config = dict(
    n_layer=9,
    d_model=224,
    n_experts=40,
    experts_per_token=1,
    d_expert=320,
    d_shared_expert=0,
    activation='swiglu',
    moe_layers=[2, 3, 4, 5, 6, 7, 8],
    router_score='softmax',
    normalize_top_k=False,
    routed_scale=1.0,
    balance_loss=0.0121,
    balance_bias=False,
    router_z_loss=0.001,
    init_std_router=0.0101,
    lr_router=0.000549,
    vocab_size=16883,
    norm='rmsnorm',
    norm_eps=1e-05,
    tie_embeddings=False,
    optimizer='muon_variant',
    lr=0.00581,
    beta1=0.95,
    grad_clip=1.0,
    batch_tokens=[32768, 65536, 131072],
    seq_len=256,
    train_tokens=482000000,
    steps=7727,
    dataset='wikipedia_en',
)
Below are experts of layer 3 (counted from 0) of a mixture-of-experts language model. Rows are named router (the router's row for the expert), gate (a neuron's input weights, with its number), up (a neuron's input weights, with its number) and show model dimensions 0-223. Each number is 50 + 15 x the weight over its row's rms, rounded and kept within 0 to 99.
After each expert's rows: "mostly gets" lists some tokens that are sent to it at least half of the time. This comes from a sample of Wikipedia text that the model never trained on.

# expert 6
router:67 32 79 66 61 52 49 49 80 49 77 43 66 17 69 67 64 67 64 47 22 35 46 57 73 36 79 61 72 46 52 56 46 41 20 57 39 55 78 47 48 67 62 58 48 68 51 56 51 43 44 32 58 58 64 66 42 48 59 53 47 58 63 47 36 55 34 43 62 26 45 57 99 56 43 11 38 75 44 34 49 49 49 42 79 54 67 37 49 51 35 69 40 50 32 42 86 52 55 84 61 26 41 66 55 49 47 65 55 46 47 68 49 50 45 38 57 70 42 50 47 59 78 36 21 44 76 55 58 20 50 80 54 52 62 51 35 34 49 68 58 48 34 76 44 36 44 32 53 47 63 17 63 66 79 80 34 78 48 61 63 68 51 53 62 45 54 62 68 49 37 70 59 68 37 48 32 45 53 38 39 31 57 60 38 46 47 56 55 21 45 64 52 70 67 63 34 55 44 51 46 43 59 50 50 56 58 56 52 47 61 48 69 53 47 29 87 57 27 33 35 47 84 39
gate0:62 37 59 47 54 46 55 68 66 33 69 61 44 38 55 59 63 49 62 44 38 70 32 26 55 62 50 68 48 67 71 49 39 41 60 72 59 38 59 42 47 33 50 35 27 48 37 59 56 57 73 30 49 26 38 48 50 49 31 48 43 56 13 28 54 66 60 54 55 44 46 55 62 80 52 39 49 52 28 13 37 54 33 38 53 28 35 43 57 57 60 70 33 74 39 68 10 47 52 62 54 34 53 18 47 40 52 52 41 61 13 47 52 48 46 41 64 46 19 64 55 43 43 52 54 56 17 49 54 26 85 55 42 50 15 29 49 24 48 36 22 21 65 55 59 31 70 71 27 42 50 47 70 40 50 37 40 37 38 42 34 35 57 24 47 41 59 51 21 42 72 50 73 28 29 45 59 56 76 44 66 53 23 45 53 47 55 46 67 43 78 52 62 62 72 61 69 69 58 72 17 50 44 54 46 33 38 81 62 60 64 44 41 46 79 30 65 47 54 40 20 37 53 52
up0:40 61 30 56 59 57 60 65 51 58 48 29 54 61 32 58 54 42 55 58 56 65 42 92 25 39 65 14 63 51 49 47 56 37 15 27 59 26 46 54 52 90 51 56 54 55 66 38 47 43 49 49 53 36 79 35 74 35 39 59 33 54 65 36 34 42 61 52 22 38 45 41 44 39 57 68 72 61 71 65 49 36 75 32 60 69 56 73 40 45 44 55 38 37 41 53 52 51 29 58 39 77 55 78 30 57 48 28 45 45 73 43 17 43 52 55 41 38 64 41 21 39 53 52 65 44 62 52 42 89 31 28 49 23 70 48 39 67 39 64 60 28 31 53 90 50 45 50 72 75 39 29 46 47 54 33 58 48 53 67 59 58 31 70 50 55 60 70 50 55 41 53 25 58 42 60 31 46 51 76 44 52 27 52 67 49 30 54 42 55 24 40 47 25 36 66 46 64 34 37 70 63 73 40 42 62 67 46 30 49 53 59 77 77 64 48 18 66 61 45 44 77 62 41
mostly gets: "ilm", "seud", "ör", "apo", "idd", "enn"

# expert 3
router:27 50 49 42 56 35 80 65 52 68 63 39 60 61 40 34 42 54 53 50 15 11 59 45 64 43 55 52 40 37 72 72 60 44 48 76 53 38 56 46 40 66 87 34 27 64 53 49 52 92 44 52 41 55 58 60 55 49 90 61 32 54 73 75 27 68 78 77 59 34 56 64 64 51 94 43 47 40 54 40 50 48 60 49 55 47 45 70 57 42 34 57 54 87 50 50 64 41 65 73 63 22 36 38 58 60 56 44 38 52 50 45 63 79 71 49 43 37 32 37 54 55 55 48 47 53 56 64 32 46 45 75 42 48 60 64 24 52 44 49 44 64 44 52 43 54 34 47 53 59 31 43 82 70 53 60 65 94 34 77 56 27 46 51 67 43 69 66 56 35 58 54 45 59 46 45 27 64 41 55 56 27 54 44 61 72 34 43 86 53 49 42 53 58 47 68 58 34 60 35 43 44 57 62 46 72 04 44 42 47 64 47 44 56 41 79 54 34 34 32 20 50 53 39
gate0:44 16 78 25 50 40 66 40 47 72 14 40 36 20 35 53 74 14 43 16 48 37 34 75 55 71 39 18 59 58 51 59 77 49 56 70 72 72 44 64 52 56 51 68 42 50 54 51 55 65 40 45 62 57 41 75 65 56 25 50 41 48 39 56 34 57 45 51 66 56 59 52 61 60 44 45 24 45 36 57 76 43 34 51 71 52 40 60 42 28 32 52 94 70 46 70 21 64 59 44 38 34 37 58 55 24 50 32 54 50 55 52 55 37 30 40 34 55 47 44 49 46 81 36 48 48 76 55 43 31 73 46 28 50 34 43 52 54 14 22 21 36 62 53 47 48 56 24 56 46 60 56 59 72 64 74 33 51 71 27 37 57 40 54 47 58 51 46 48 25 53 13 42 64 57 59 54 43 38 51 50 57 45 36 65 56 49 67 39 52 39 72 23 44 47 49 66 52 58 51 46 64 34 29 53 40 43 43 42 40 56 32 45 70 81 70 52 83 53 72 49 69 49 37
up0:63 58 48 32 60 34 61 25 42 42 51 67 64 56 43 23 60 73 41 52 41 51 53 55 52 28 27 43 38 59 75 40 44 49 56 57 61 38 35 44 34 54 57 56 60 67 42 38 65 66 43 89 44 14 34 41 63 37 77 47 46 47 59 54 34 73 31 31 56 80 51 43 24 19 35 38 26 60 51 41 36 30 47 55 56 62 51 34 54 62 48 71 43 70 63 63 38 83 53 57 43 65 45 57 61 62 63 47 44 57 32 37 55 56 61 57 14 69 55 38 38 59 55 47 40 50 50 54 44 57 53 30 38 56 43 58 58 34 47 59 82 06 33 82 44 36 50 36 37 38 47 39 60 59 61 55 36 29 46 61 46 14 59 77 72 38 40 43 49 64 46 42 67 47 30 32 56 38 21 33 75 57 29 50 57 69 66 56 53 66 86 48 40 06 26 31 42 32 59 55 61 44 65 34 27 19 35 67 75 66 35 52 64 54 51 52 56 47 28 31 53 55 70 34
mostly gets: "ized", "ated", "ted", "ised", "ers", "ified"

# expert 9
router:60 21 57 67 65 11 67 67 75 79 65 32 47 54 71 24 54 58 59 54 48 60 74 41 48 45 49 51 65 54 61 66 52 46 45 55 82 53 67 78 53 74 55 52 42 61 73 57 41 44 28 34 51 30 61 49 60 48 75 52 55 51 54 60 53 59 45 78 41 58 44 60 56 59 70 47 52 44 56 53 65 46 42 55 43 88 52 52 64 21 29 51 65 48 66 13 54 42 40 72 74 58 36 21 66 39 47 52 65 69 50 57 37 53 43 41 46 54 70 34 47 65 51 37 42 22 49 31 39 51 25 49 48 49 37 70 35 50 66 67 14 79 28 50 19 40 71 69 46 50 63 21 65 64 67 52 38 66 37 37 32 75 51 57 91 44 58 70 54 43 40 44 53 57 53 28 36 48 52 21 57 40 34 31 33 57 47 46 66 37 50 68 93 39 48 29 46 40 43 38 44 45 51 73 84 80 30 60 46 58 50 40 53 66 62 45 52 24 53 60 42 52 60 51
gate0:68 09 47 60 50 56 46 72 61 38 65 56 24 36 88 38 18 65 22 66 57 51 31 43 24 68 61 30 36 30 11 59 81 27 28 37 54 45 32 46 54 34 38 70 60 57 58 32 47 45 51 35 64 51 52 40 43 43 45 31 48 60 40 48 44 74 39 54 52 58 61 46 67 53 50 56 63 59 70 44 56 42 42 25 61 60 56 46 63 34 39 36 51 60 56 39 51 37 58 77 64 48 52 64 57 64 36 38 56 43 60 42 62 62 50 53 57 48 48 33 65 46 36 39 51 44 51 42 50 54 42 52 48 86 47 39 30 60 78 42 38 31 51 15 64 42 57 23 63 33 61 29 82 59 51 49 50 54 69 56 44 74 54 41 73 48 37 62 43 44 43 46 58 36 42 40 73 31 43 70 31 47 45 48 51 26 21 46 43 39 50 52 69 59 08 54 39 56 40 45 65 50 13 26 60 55 81 90 45 37 78 71 44 24 54 30 27 52 53 62 60 45 87 52
up0:63 25 63 68 55 67 46 64 29 71 60 55 27 49 67 65 59 63 33 59 78 53 30 32 40 66 42 32 48 47 29 67 59 39 41 54 44 58 67 69 46 56 40 59 46 58 58 42 48 72 26 51 54 60 82 47 34 57 55 44 42 69 53 37 57 58 39 66 62 80 31 35 54 50 43 58 60 63 80 47 34 46 53 43 54 62 57 35 36 59 19 47 40 46 30 48 60 44 46 65 51 42 44 52 70 52 20 57 46 76 43 19 26 14 53 44 48 48 41 45 50 32 43 53 32 25 54 46 73 30 44 48 72 70 54 28 55 48 53 47 45 59 49 08 53 44 89 48 67 53 68 15 54 57 68 72 35 61 58 56 50 80 44 54 72 62 33 40 52 64 44 71 44 55 31 32 56 31 69 42 46 47 58 53 47 62 53 43 69 42 41 48 67 69 38 49 26 51 40 69 66 45 12 52 42 42 87 73 29 63 29 57 68 06 34 39 48 40 45 66 39 46 71 20
mostly gets: " species", " died", " Label", " writer", " children", " Genus"

# expert 23
router:46 30 25 44 58 75 44 64 54 61 36 45 45 46 51 30 39 83 40 57 61 40 63 49 51 49 71 25 29 50 56 54 91 45 26 44 62 46 53 54 35 44 47 29 42 58 62 51 45 74 56 82 50 46 51 61 50 55 33 18 22 59 32 40 18 57 72 61 62 22 56 72 40 71 49 49 78 71 26 32 53 52 12 50 35 49 70 43 50 33 35 37 38 70 50 48 66 46 66 32 50 49 44 56 51 65 66 74 56 63 16 41 72 56 41 58 35 48 63 50 49 77 58 62 44 56 42 44 40 41 50 76 68 27 60 43 52 41 64 12 35 59 53 56 29 47 47 29 43 27 62 22 55 38 81 68 56 41 29 51 52 39 67 50 68 41 70 58 46 56 44 50 24 55 41 36 33 56 51 64 72 33 55 27 60 53 42 56 39 34 20 50 99 41 82 60 73 47 48 36 39 54 54 73 56 42 61 47 25 48 42 60 48 54 37 66 56 48 57 29 40 60 67 47
gate0:40 60 74 27 42 33 64 43 43 72 42 29 41 59 38 48 48 29 53 81 51 48 30 37 60 44 35 63 50 59 26 73 41 69 14 41 50 43 49 47 54 57 45 15 64 42 54 72 40 45 55 69 21 20 49 48 36 36 61 45 58 34 60 50 58 47 24 49 83 47 39 53 42 39 74 48 72 50 58 44 46 64 62 53 54 29 50 63 45 34 52 58 29 47 31 68 49 47 63 41 44 82 44 53 74 38 37 50 33 20 61 30 68 51 28 42 69 28 26 34 60 63 49 41 57 47 56 50 70 31 53 55 66 26 45 57 61 51 48 48 69 65 52 70 66 75 55 64 56 56 53 30 81 50 57 59 80 73 45 58 43 59 20 51 38 54 63 32 54 50 52 35 81 71 71 33 50 29 76 58 17 76 57 68 44 42 73 51 40 59 51 50 76 55 56 51 88 58 64 63 32 76 59 55 48 45 59 44 62 79 20 47 61 51 56 70 81 70 38 65 53 47 51 40
up0:41 74 80 24 44 40 70 45 36 71 38 44 54 62 63 34 29 07 62 57 57 62 49 42 60 19 60 55 33 37 37 48 53 38 46 35 35 72 61 58 63 58 39 37 69 37 30 64 21 38 41 91 45 46 65 57 35 26 52 49 60 25 58 39 79 53 39 57 70 53 34 38 62 28 80 34 60 42 53 48 42 54 54 43 49 33 54 47 33 39 57 50 38 67 50 75 43 48 52 43 32 65 66 22 21 35 46 50 62 60 62 37 56 43 60 57 56 28 37 56 63 45 54 57 51 40 44 64 62 53 59 72 49 43 45 56 76 68 62 35 58 34 25 40 58 75 43 77 71 53 55 43 79 58 39 63 67 56 52 35 48 65 28 62 37 42 56 45 74 60 41 29 77 83 73 25 38 48 34 35 51 52 33 53 32 33 37 73 51 89 33 36 80 51 65 61 79 65 59 31 49 51 43 64 43 52 57 54 48 86 42 78 41 56 67 61 56 63 33 67 60 46 43 58
mostly gets: " Ab", "b", "p", "f", "c", "č"

# expert 25
router:61 44 70 51 71 51 88 52 53 35 33 41 67 31 52 36 54 42 50 67 25 19 54 42 43 35 68 61 47 50 66 55 60 66 26 34 76 70 69 57 39 40 51 60 52 51 76 43 60 69 36 67 57 64 49 62 50 59 43 59 42 56 80 60 07 52 69 72 43 31 47 76 51 71 57 44 56 56 60 54 57 47 61 41 39 55 44 58 55 56 28 78 36 62 39 53 67 58 76 75 56 58 31 35 69 52 40 54 26 46 49 65 65 67 51 37 34 65 72 40 41 45 51 20 41 69 54 52 54 63 33 61 48 54 52 44 37 21 46 54 36 80 07 50 80 63 50 39 64 42 42 34 71 51 61 64 47 59 62 51 68 66 34 47 70 24 46 49 49 51 39 68 35 59 56 40 46 53 58 44 61 45 51 55 31 55 70 33 63 30 31 67 77 47 55 86 55 45 55 49 14 59 84 56 28 45 06 44 26 58 38 79 51 46 57 29 40 53 54 68 42 62 70 57
gate0:35 64 41 50 37 49 59 32 52 55 54 71 59 61 99 48 72 33 50 49 55 33 49 52 48 51 46 43 49 44 45 56 56 47 37 38 52 45 42 57 27 70 42 62 56 42 79 36 41 79 50 28 43 52 29 65 56 50 29 46 40 31 53 60 18 58 59 35 55 35 53 61 74 69 77 51 56 42 60 78 51 27 55 51 44 29 67 63 62 52 69 44 28 71 32 69 31 41 49 68 74 26 35 20 68 14 59 43 45 48 58 57 41 49 50 40 28 66 41 43 72 56 62 54 33 62 64 52 51 72 58 78 68 35 29 61 39 49 46 34 46 47 57 25 73 82 55 30 31 73 45 46 61 50 61 58 25 21 52 58 59 70 49 34 58 82 39 46 35 32 38 69 47 35 50 49 62 44 23 67 62 46 66 78 60 45 72 29 68 84 38 35 32 23 63 75 74 38 49 44 65 49 69 33 32 67 45 58 33 52 33 59 37 57 52 48 48 76 34 57 63 49 49 70
up0:41 57 43 25 30 39 52 53 75 67 47 86 50 51 54 53 48 48 50 26 77 28 40 40 53 32 52 41 49 51 76 56 58 48 64 22 30 58 48 58 19 32 51 72 51 38 41 52 51 45 52 43 66 56 17 18 73 25 73 37 31 38 46 80 34 43 31 51 45 34 82 65 46 34 66 63 50 44 41 50 63 62 28 49 52 60 28 39 64 36 45 67 50 42 26 41 51 40 39 88 74 63 63 64 67 41 79 59 29 51 79 62 49 39 41 42 40 48 25 44 34 53 32 50 46 72 59 58 30 34 47 69 40 38 40 58 63 36 53 20 71 52 35 47 55 38 32 64 66 26 35 64 40 69 87 36 42 41 56 45 47 52 22 62 32 60 46 36 36 28 69 68 45 36 41 41 47 73 67 45 59 42 57 54 55 16 53 41 47 68 46 31 45 39 49 52 72 29 47 49 65 40 10 33 60 29 71 65 48 54 47 64 42 52 55 55 62 26 26 55 65 35 33 47
mostly gets: "ight", "ress", "ition", "ject", " Port", "act"

# expert 36
router:65 23 40 62 46 39 49 60 47 57 46 33 62 48 49 60 35 41 57 35 35 64 63 55 44 45 94 72 61 40 84 45 48 48 26 72 51 62 54 58 42 56 47 50 32 67 27 59 52 34 43 39 91 37 66 64 51 38 54 55 56 55 47 62 38 46 47 52 45 42 65 57 55 39 64 57 67 50 44 45 62 47 30 47 55 56 35 49 75 48 36 42 57 59 47 37 60 40 82 47 66 54 54 41 57 42 46 50 48 91 24 68 68 55 49 20 19 82 57 48 45 65 55 61 50 15 41 50 64 30 30 51 79 36 71 61 40 46 50 36 19 73 31 32 20 45 53 63 72 51 38 40 57 71 60 51 40 60 50 70 63 61 58 57 81 47 58 46 56 52 42 54 32 49 27 37 29 57 73 61 45 56 48 00 24 51 66 37 51 55 55 49 94 14 53 68 39 51 60 23 41 32 47 46 85 77 42 60 55 48 48 57 63 67 65 42 60 32 44 54 54 55 43 27
gate1:53 30 38 28 46 31 49 44 79 59 39 52 69 73 70 44 35 34 63 55 44 62 53 42 43 59 41 29 24 71 37 76 21 61 34 58 27 42 76 37 66 44 42 43 57 31 32 61 28 38 43 76 33 40 72 55 42 57 63 58 61 58 54 70 53 71 47 76 72 72 38 62 42 44 46 32 56 56 57 11 49 39 59 38 50 46 38 49 87 59 32 57 58 62 47 38 48 61 57 56 44 68 39 64 25 45 37 40 65 21 59 48 53 76 43 69 52 47 43 65 57 57 39 52 54 44 50 43 34 24 48 38 46 57 28 71 60 14 42 52 54 57 62 50 61 66 71 55 37 48 65 46 57 44 56 80 59 48 58 57 55 61 35 69 39 46 33 71 16 27 52 23 21 35 69 44 29 72 58 34 51 77 51 42 56 31 52 66 26 52 35 48 36 67 60 38 71 47 50 59 06 28 42 38 72 75 68 62 40 72 65 35 57 52 45 49 76 43 70 73 44 62 26 50
up1:42 64 50 72 50 67 58 54 24 55 59 50 33 29 25 61 51 64 40 40 67 29 50 71 67 36 50 61 67 47 55 28 66 38 66 42 64 58 22 56 27 57 48 58 32 51 70 52 59 65 56 35 59 50 22 25 60 22 63 44 13 50 36 33 42 43 57 28 26 35 61 33 50 65 64 56 50 26 49 58 62 44 54 65 38 79 63 52 32 37 52 48 41 51 58 65 62 42 38 23 77 24 62 38 84 63 48 64 21 66 43 60 38 14 41 31 43 54 61 45 42 38 75 53 49 51 50 57 67 65 51 48 70 59 56 26 46 79 62 52 39 24 39 69 26 38 11 28 51 51 61 65 39 48 40 23 53 47 50 52 49 40 52 40 70 41 64 51 68 70 51 75 91 56 54 61 52 39 44 51 72 26 43 36 53 44 47 41 65 57 68 51 71 26 53 57 23 61 46 38 71 65 43 68 40 19 44 36 67 20 53 81 46 36 51 53 26 59 44 38 49 55 57 52
mostly gets: " part", " member", " South", "/a", " run", " end"

# expert 30
router:53 51 67 45 55 33 46 53 66 70 53 35 49 50 52 67 32 76 29 54 56 53 77 32 45 59 99 65 53 53 64 48 39 54 59 33 62 25 58 43 22 62 70 06 46 67 46 67 26 71 43 62 57 42 79 47 32 45 52 68 57 45 74 86 38 38 60 46 36 52 47 60 45 37 44 37 63 49 51 59 45 52 38 52 41 72 51 43 52 45 58 60 50 61 24 29 81 06 51 43 47 36 51 33 70 44 52 73 35 52 26 49 68 63 53 63 50 34 40 37 31 57 71 52 50 49 51 59 37 49 37 41 48 39 44 46 55 06 47 38 46 44 52 54 67 52 54 74 65 40 28 23 55 66 82 60 34 72 29 63 25 45 71 43 75 25 47 69 38 53 47 49 48 80 50 37 42 67 51 31 72 48 47 35 39 52 40 38 53 33 19 47 77 58 48 47 69 36 24 37 52 57 69 53 61 42 29 40 49 30 58 38 60 53 77 33 58 46 56 61 49 68 69 51
gate0:38 52 60 15 39 45 22 73 93 24 32 46 69 60 72 59 10 36 38 43 57 36 36 48 46 39 66 70 41 77 34 59 59 67 64 68 41 33 57 33 52 35 46 64 63 55 76 56 20 49 40 56 29 65 38 45 44 55 52 55 57 46 59 53 67 63 40 42 46 46 48 56 47 47 22 44 37 51 74 67 36 69 31 81 40 52 74 58 35 42 43 54 53 58 42 50 40 26 81 57 22 65 36 46 60 37 71 33 43 55 63 63 50 42 51 35 37 49 45 36 63 61 50 72 51 54 60 32 41 60 35 49 67 32 42 31 47 61 78 57 67 49 57 52 63 58 67 43 32 49 46 51 63 76 50 20 39 62 59 16 44 53 52 43 56 56 51 34 63 42 52 73 63 50 55 40 44 74 60 41 66 57 51 68 29 38 60 65 28 59 37 65 39 57 55 38 50 47 49 44 25 59 70 00 61 59 42 72 76 47 66 29 54 49 99 31 51 29 43 37 58 73 52 50
up0:55 53 40 73 55 53 65 36 19 82 49 56 29 33 45 46 71 55 46 45 71 58 73 41 42 42 52 43 54 26 59 56 41 24 54 44 27 70 61 57 29 54 53 44 19 51 49 23 68 67 53 34 59 40 65 65 38 47 46 45 48 48 33 51 62 35 38 62 48 34 55 35 35 48 64 44 77 52 25 61 77 35 53 24 40 54 30 59 59 28 71 57 56 64 68 64 64 59 27 79 58 42 62 54 52 66 34 76 37 48 48 33 61 53 61 70 62 36 55 82 56 39 44 33 50 47 42 86 50 38 70 67 32 72 79 65 48 32 64 33 13 54 46 58 65 55 42 43 50 36 55 61 34 22 53 94 61 21 33 61 58 46 57 64 41 35 56 50 43 63 53 51 41 47 42 47 37 33 35 48 15 59 45 35 75 62 46 37 63 48 72 46 60 31 57 78 42 55 58 45 81 40 41 74 34 43 54 37 26 62 41 42 47 33 17 78 30 64 64 60 42 36 68 56
mostly gets: " national", "ical", " public", "atic", "′", "inal"

# expert 1
router:39 48 31 59 34 38 67 56 39 40 35 54 61 53 48 50 52 58 55 57 23 42 41 26 40 46 48 54 50 31 60 64 55 40 33 55 54 56 78 73 16 71 51 64 18 68 59 48 42 79 43 54 57 45 66 62 52 47 44 21 42 58 68 73 24 99 52 75 57 54 71 47 42 54 45 39 50 58 59 42 74 59 46 52 35 49 65 57 61 41 46 53 52 49 49 30 56 45 52 54 61 45 60 42 52 52 48 43 00 61 66 44 62 57 55 51 45 64 45 28 15 51 62 25 49 42 45 58 42 42 54 49 69 49 72 56 13 41 75 60 17 75 55 36 42 41 40 40 36 42 38 53 54 37 63 56 34 91 47 60 59 69 55 56 65 29 63 72 56 54 26 56 49 58 47 47 19 29 56 23 62 42 48 50 47 67 55 87 82 49 11 57 43 20 51 67 57 36 72 34 54 49 46 58 49 67 52 30 50 69 45 58 68 79 47 40 69 18 56 32 46 54 51 36
gate15:48 31 40 44 58 65 42 68 52 55 38 44 28 60 86 43 45 60 33 35 69 56 40 87 19 56 28 53 54 14 40 52 63 71 37 44 23 20 39 62 46 74 42 62 43 57 64 41 77 71 54 45 44 52 46 77 36 46 37 69 37 31 38 65 42 42 75 46 44 40 68 72 28 46 35 55 33 44 55 66 62 57 32 47 64 18 42 77 42 54 67 52 46 45 38 50 53 53 42 49 53 54 46 63 52 49 54 21 56 49 70 65 40 41 35 69 66 61 54 46 46 30 49 29 36 09 58 63 68 47 28 55 48 63 20 33 41 49 45 50 85 18 55 59 16 39 44 42 55 47 50 65 73 41 42 33 23 59 33 60 65 40 62 45 42 67 52 43 66 38 45 66 27 35 51 50 59 60 44 58 64 38 48 38 43 64 53 84 60 41 53 33 47 52 66 33 54 53 92 46 62 76 37 69 27 44 54 41 18 52 55 58 52 35 37 36 70 23 35 45 32 58 31 38
up15:30 39 61 56 54 51 50 36 40 58 55 38 55 50 51 69 74 26 54 38 07 20 35 42 65 60 44 47 50 78 62 44 57 63 54 46 58 63 80 20 72 47 50 39 53 55 49 37 31 50 52 60 40 34 22 43 83 45 70 44 49 30 63 45 58 63 50 56 38 74 22 64 58 51 57 30 55 68 32 50 41 40 56 59 29 65 65 18 50 39 36 66 42 57 28 66 49 40 59 48 43 54 63 42 42 62 67 86 55 51 52 40 69 64 49 28 48 51 33 55 90 45 62 75 53 49 44 35 44 44 36 48 34 31 58 65 78 21 36 49 16 57 63 41 67 66 59 46 55 40 38 46 39 59 50 49 60 28 68 36 69 42 47 51 34 43 44 64 29 56 46 25 61 51 56 38 54 21 77 24 35 38 56 88 55 63 63 24 51 74 36 56 32 43 39 69 57 43 27 39 50 27 64 59 61 56 41 44 84 79 47 60 61 51 69 50 40 85 68 63 66 58 67 34
mostly gets: "by", "ney", "ouse", "ody", "my", " Day"

# expert 10
router:63 53 73 69 55 37 55 49 59 57 78 38 77 32 64 25 47 63 87 50 59 52 83 27 46 47 59 64 44 25 45 48 62 57 23 40 93 36 52 52 34 72 66 51 41 68 60 51 42 45 27 39 53 55 58 57 58 40 77 57 41 44 55 53 31 54 42 65 39 51 42 68 47 82 47 44 75 57 73 68 73 46 46 55 68 50 41 60 63 37 45 32 38 58 46 53 52 30 67 56 51 79 32 34 67 66 58 64 45 66 62 53 58 65 63 39 34 72 62 36 22 62 73 46 38 51 68 73 37 67 49 58 85 68 47 60 49 42 70 42 00 83 26 48 45 59 82 29 65 20 50 30 53 73 47 41 55 55 33 54 45 56 56 44 62 35 54 50 56 53 47 52 56 47 35 30 42 54 81 51 61 36 30 40 43 49 49 67 75 40 29 52 71 36 49 59 55 35 75 48 46 34 57 43 63 67 44 62 37 78 41 51 54 39 76 41 73 43 35 61 47 20 52 46
gate0:65 45 58 51 76 45 18 66 37 55 49 70 62 66 64 63 52 72 55 77 37 43 38 51 76 44 48 60 49 44 44 59 39 47 44 50 64 40 74 67 63 48 71 44 50 34 43 67 76 39 47 40 66 76 14 66 59 41 47 45 36 59 25 80 53 87 36 44 33 42 32 58 33 44 49 18 57 61 53 58 76 72 59 49 56 57 66 58 31 46 24 63 48 54 31 57 46 60 71 44 44 31 88 49 42 26 37 47 63 58 68 61 51 45 73 70 87 47 56 54 50 14 60 82 39 52 79 40 26 54 76 51 60 46 42 71 62 35 35 41 69 37 90 49 53 46 40 59 74 76 70 55 53 55 48 40 51 43 60 54 46 41 40 29 42 40 34 50 20 75 46 37 38 62 82 46 54 44 35 44 55 39 48 55 36 45 36 29 51 51 36 22 52 57 54 45 46 48 70 59 56 33 58 37 62 61 35 20 65 40 42 58 70 68 32 39 40 46 46 27 57 72 50 31
up0:58 54 54 54 66 38 54 74 62 50 65 57 69 89 44 41 41 78 65 79 32 78 41 81 52 59 43 54 60 56 74 46 35 30 64 43 43 37 75 49 58 58 62 47 38 70 48 62 47 26 32 38 83 77 34 61 47 60 22 36 35 41 57 72 50 58 46 53 43 49 26 55 21 53 40 41 64 77 64 70 75 55 64 30 48 48 45 58 45 35 38 79 48 40 35 51 29 61 64 47 46 36 69 47 62 12 30 53 51 71 50 53 55 40 40 44 78 51 57 41 81 23 72 66 50 72 73 37 38 60 76 48 51 21 40 36 48 44 28 56 78 55 64 55 56 58 46 78 47 59 58 49 56 68 49 28 67 47 57 69 62 62 21 45 61 12 28 47 28 46 41 40 42 44 59 45 40 47 63 48 42 29 59 41 56 44 32 48 56 71 52 23 41 53 57 65 51 43 38 60 27 42 52 16 57 44 52 41 61 43 27 50 55 58 39 37 45 23 65 18 61 72 52 40
mostly gets: " land", " field", " home", " world", " country", " gold"

# expert 31
router:64 30 74 75 61 57 53 63 55 62 53 37 71 40 68 60 29 64 58 58 57 41 65 15 67 47 65 34 43 47 44 45 46 43 30 64 54 66 64 66 45 54 67 58 23 54 77 58 49 49 52 37 65 37 70 63 40 27 51 45 68 75 78 55 36 56 57 36 45 64 53 58 46 53 43 23 89 56 44 43 51 19 53 53 60 77 61 51 52 30 46 31 56 46 51 42 49 35 64 63 54 71 40 28 59 46 50 78 26 56 63 52 64 59 67 37 44 89 64 55 45 50 63 49 54 57 60 63 34 57 14 58 48 64 46 60 60 38 58 45 26 53 41 56 33 49 82 27 40 19 49 36 67 74 67 58 27 63 33 31 44 37 92 45 66 38 45 70 49 55 31 82 52 59 38 48 31 43 87 73 40 35 33 49 14 50 61 60 65 35 43 58 78 35 49 62 58 32 60 38 52 32 56 81 68 56 42 51 30 33 70 63 64 59 61 41 56 48 41 58 24 42 46 44
gate0:43 45 49 63 44 70 50 80 37 62 53 29 24 49 65 68 47 51 51 54 41 60 39 51 49 54 74 70 49 45 38 63 49 66 34 64 56 61 67 39 61 52 48 58 41 42 46 49 38 54 38 56 50 43 26 36 52 30 61 56 41 48 56 73 65 36 36 46 41 78 37 28 60 39 98 45 47 38 37 45 72 41 61 64 59 35 57 96 17 55 46 63 46 53 47 23 31 48 68 63 55 70 62 61 46 48 57 58 56 53 34 38 73 48 73 42 47 12 58 59 80 64 45 40 62 47 53 51 31 52 45 55 38 78 42 42 64 48 62 70 70 63 60 56 73 46 68 38 23 43 59 28 39 52 35 40 46 46 55 58 64 72 24 76 68 69 41 60 12 44 72 56 35 91 29 36 57 55 55 57 68 35 58 48 57 35 66 36 50 29 32 39 72 34 58 46 57 80 33 51 84 44 29 62 38 44 88 66 71 31 40 67 41 63 65 52 24 67 37 57 59 61 47 62
up0:36 43 71 64 49 42 50 76 57 59 21 46 34 19 50 69 38 61 52 50 53 53 22 41 37 61 58 74 56 43 61 54 52 53 48 71 45 65 46 55 62 43 72 41 43 34 22 52 46 69 48 58 45 44 33 23 38 44 54 47 39 72 24 55 59 41 32 54 52 54 49 48 71 56 69 31 72 41 31 45 53 72 51 55 48 56 59 79 74 52 30 40 71 40 57 29 09 41 55 62 24 65 53 56 55 50 37 66 57 44 50 54 51 41 32 66 51 37 65 75 60 54 51 36 55 67 31 41 22 35 45 60 52 55 48 31 37 35 52 39 56 48 63 42 71 62 48 32 30 49 53 16 39 57 41 24 41 73 33 40 58 70 33 69 92 45 45 31 20 41 48 54 51 70 28 33 84 52 48 60 65 41 57 50 65 59 48 47 56 46 37 32 83 30 49 30 56 81 28 58 57 45 32 70 22 36 81 73 43 00 59 58 32 41 57 32 34 35 35 36 58 39 50 54
mostly gets: " No", " MF", " Rank", " Votes", " Apps", " Pos"